config.yaml
num_hidden_layers: 14
hidden_size: 256
n_experts: 32
experts_per_token: 1
d_expert: 448
d_shared_expert: 0
hidden_act: "swiglu"
moe_layers: [1, 2, 3, 4, 5, 6, 7, 8, 9, 10, 11, 12, 13]
router_score: "softmax"
normalize_top_k: false
routed_scale: 1.0
balance_loss: 0.00275
balance_bias: false
init_std_router: 0.00987
lr_router: 0.00197
vocab_size: 4096
norm: "rmsnorm"
norm_eps: 1e-06
tie_word_embeddings: false
optimizer: "adamw"
learning_rate: 0.00193
beta1: 0.95
beta2: 0.98
batch_tokens: 131072
max_seq_len: 1024
train_tokens: 952300000
max_steps: 7266
dataset: "wikipedia_en"
Below are experts of layer 9 (counted from 0) of a mixture-of-experts language model. Rows are named router (the router's row for the expert) and show model dimensions 0-255. Each number is 128 + 24 x the weight over its row's rms, rounded and kept within 0 to 255. Numbers have three digits each.
After each expert's rows: a language model's description of what the expert responds to. This comes from a sample of Wikipedia text that the model never trained on.

# expert 8
router:100151131099123089109126091099158126117117132110112141139094132140134185146105144113123136099114132153146090134131089162132110123128141162138155130166101139131114103139098070105144134143131162138135130096107145169132135117151108093135105136119159100103145092147107084126139098126108112130096094111148150153116104140110100101141155123148124126103149107095120114132158141150153135185141156114149105116084180114097134190127100141148135149146173171092165101122148123120165121089123132179113186137107134164176127155106144104132148133153110130157114144152166101129111128121093083165097122147144135116105079128152156145146154145107125127095112121129132129105129104094115162133146151166118095144154175115128118145125119169113111148085130158153163134161157123117142082140178159
Word pieces inside Slavic, Hungarian and Central European names and places, often with diacritics, such as Brozany, Molchanov, Kraśnik.

# expert 12
router:129136103123090102107082163203133108150159162132108123123102127152158150104158154108097101122105110089118125132179153162138160173143153149114127164114115145130076158144103131150114155149146117130144148129148088128152181115102103160154147157120145123125115157147069137120090132111150107152157113169089127119113153118122101143135123141153151109155160103126137111141054139106158136100161125133120139169139158150159121153118143125134088103102140134141129123127178138124163095113141172138125133140126144128117143150149163093092136079144069124097113098108140135124141129079150175134156108102117109110149117165127110142120158118123163146167155110146146133134106100096086104122153100130150127122143137159096129125160113098115108091156114147107113106118158145140116140095151147
Geographic name starts like South, North, Mount, Pan(ama), New York, Atlant(ic), often after in or a province name.

# expert 23
router:149136151116131118146147135151106188113122115155124131074174123147103105142106100093149115168136161147164096160127116130103132094119111116102121138147106148142126144150180114141142122134119127130109149086142167131122115151090108123124182146145099098113145116094143137159092133121107120161149091206142128133131095136089134097118092136148159139143120101101123117157159133148134093157132146100120133114126140110163120163159175146139114106137099116145162169152134124140067142144162127100131106147154147120133115095085117133152089168142089150093155169138124095148128139120132174123108154143152144092150134110145110119125132123140117134150089165140116156172118183116153121129151091136121129178156120123142136141131064105126159144142140143147112062149158163140149125126105146
Articles a/an and pronouns he, she, we, plus first pieces of words split after them, such as aim, heavier, herb.

# expert 14
router:169174124144133102146107142133140159162124139122150103081137109090167140093103129176154146117138156127162096163089136132135164139138093138127130185109129104111155124122106151111122138124102082125112115109132157081140113131130183080110153146077124153112098144107152141150149166099147100202102170118111137149169126093192140137140137162110124175157091103131121114130111106133177079120154138157161149170153139142142155141167144125141173149154116116093128129129152101118119147123133125115151104130151119109135112155118116139159121124104174129117148133117155137143138103118090141167137155139117139117094165140145135131166140159150105139088108124135103127088096105158114112125132115126122128143118160105103133163144165146111147115128132125120109162103156143110177158130100097
Unit pieces, symbols, brackets and separator rows inside spec tables and measurements, such as kW, kg, |---|---|, (5 ft.

# expert 2
router:127105146146139130112100159143173154143135081127178118147133127115120123154122127144124170123131123140100107083118175154142100140152124123113133129114073147101102152133146113068138117121147100125156095162129138134068134145110138186144145126139129162094147167109149135134121131108168194107130119133148128154105130111134136104139148134128122115165177130092118171165130142105141158096129154108134116158106170169176127117106088110096120152100099098145124077156165155139101139114147127138124115103152148116136111081127113126121097133136134159135119081093153128141143118113125141113142119140159132133177149145096137151135142121128117087127155121099152122160131148117164166152162130105109079146164143089134081129170163143152142137135124089122124174097139083088115148106167123
Words ending infobox or list field values in biographies and media pages, such as Actor, player, politician, footballer, °E.

# expert 0
router:135152173144091120126123102160136151143097155122145105111136091100120150146147129139155152118092165125143106115139127078103122076118121127143104130121159101114124139121149130162117083118108128139125116123126144143135143141071122118121117121146155137110096119126116112140081133140104129116112116128123122105122129147137090116154139125175121133134121128131101153164128089173133133135140117088109101128126071091113092095102183106135148133135111088161149127099104097109144101116109114158102080155101159131068193175104132088068110145111136104145134146106119138138108089110116133096140143079147126097105089080118113155142075121125136154129192102145114131090136131127134094101089189151142148134159186118121134143103154125155161095117153130138135135111111129100139117101146116
Opening pieces of learned or Greek-derived words such as mon(astery), ster(eo), phot, bi; also stray symbols and numbers in tables.

# expert 24
router:164159122104156123141114136121074151111094159146146150126131121093142148096135117117115117123142118141111156181118114135137086119159135165108152112148103125170094113166134141140132107121099126126100181132151139141130098110122083137100082172121103139119144139161144112116098136112113147137103116109106148097108128104110156174126118135128106143113134128127098127085116153151118145155103134135118168153122053119131092106181100147144123083121116099157161126100097130099131089124145146096139136119105088177098137133126109126111125104153117107136117164149141077181107101135091094120140169136129085110134146116124148104130134095077092118133135087127136121127095129182106091120122147098122112133083149107144128074136123164154130132166114122150183096111112115162104151106161120
Pieces of quoted song, album, book and film titles, such as W-ith-out Love, Where Is He, Time Out; also LaTeX backslashes.

# expert 27
router:108105126124119121121142145139130138143121129138150108116119124160066081134183091117138136113167162140151120130151160126128177138125134124116127096126157192126103124111133119148153118150102107135083122095097149111174107118152104105124168153163087153101113126122133121134137131146155095134182149112124131161166151166156157108134127144163114089169134149104097115119138141160076072114135121133109147140138068095125158133091138136111140150109122135161150130120139123076105129138159146072135096120095139144148142106129135151094123130106128133117145098133095155116136147127117079160135150108121158095102168150176109116150141111163164095076127128149110126151139148127118104127116078150179150148155084104154139129113123093113153115088163122142127156143154146119153166126104131
The word the (and The, its, their, any, no) before a noun phrase, as in the same, the other hand, the third.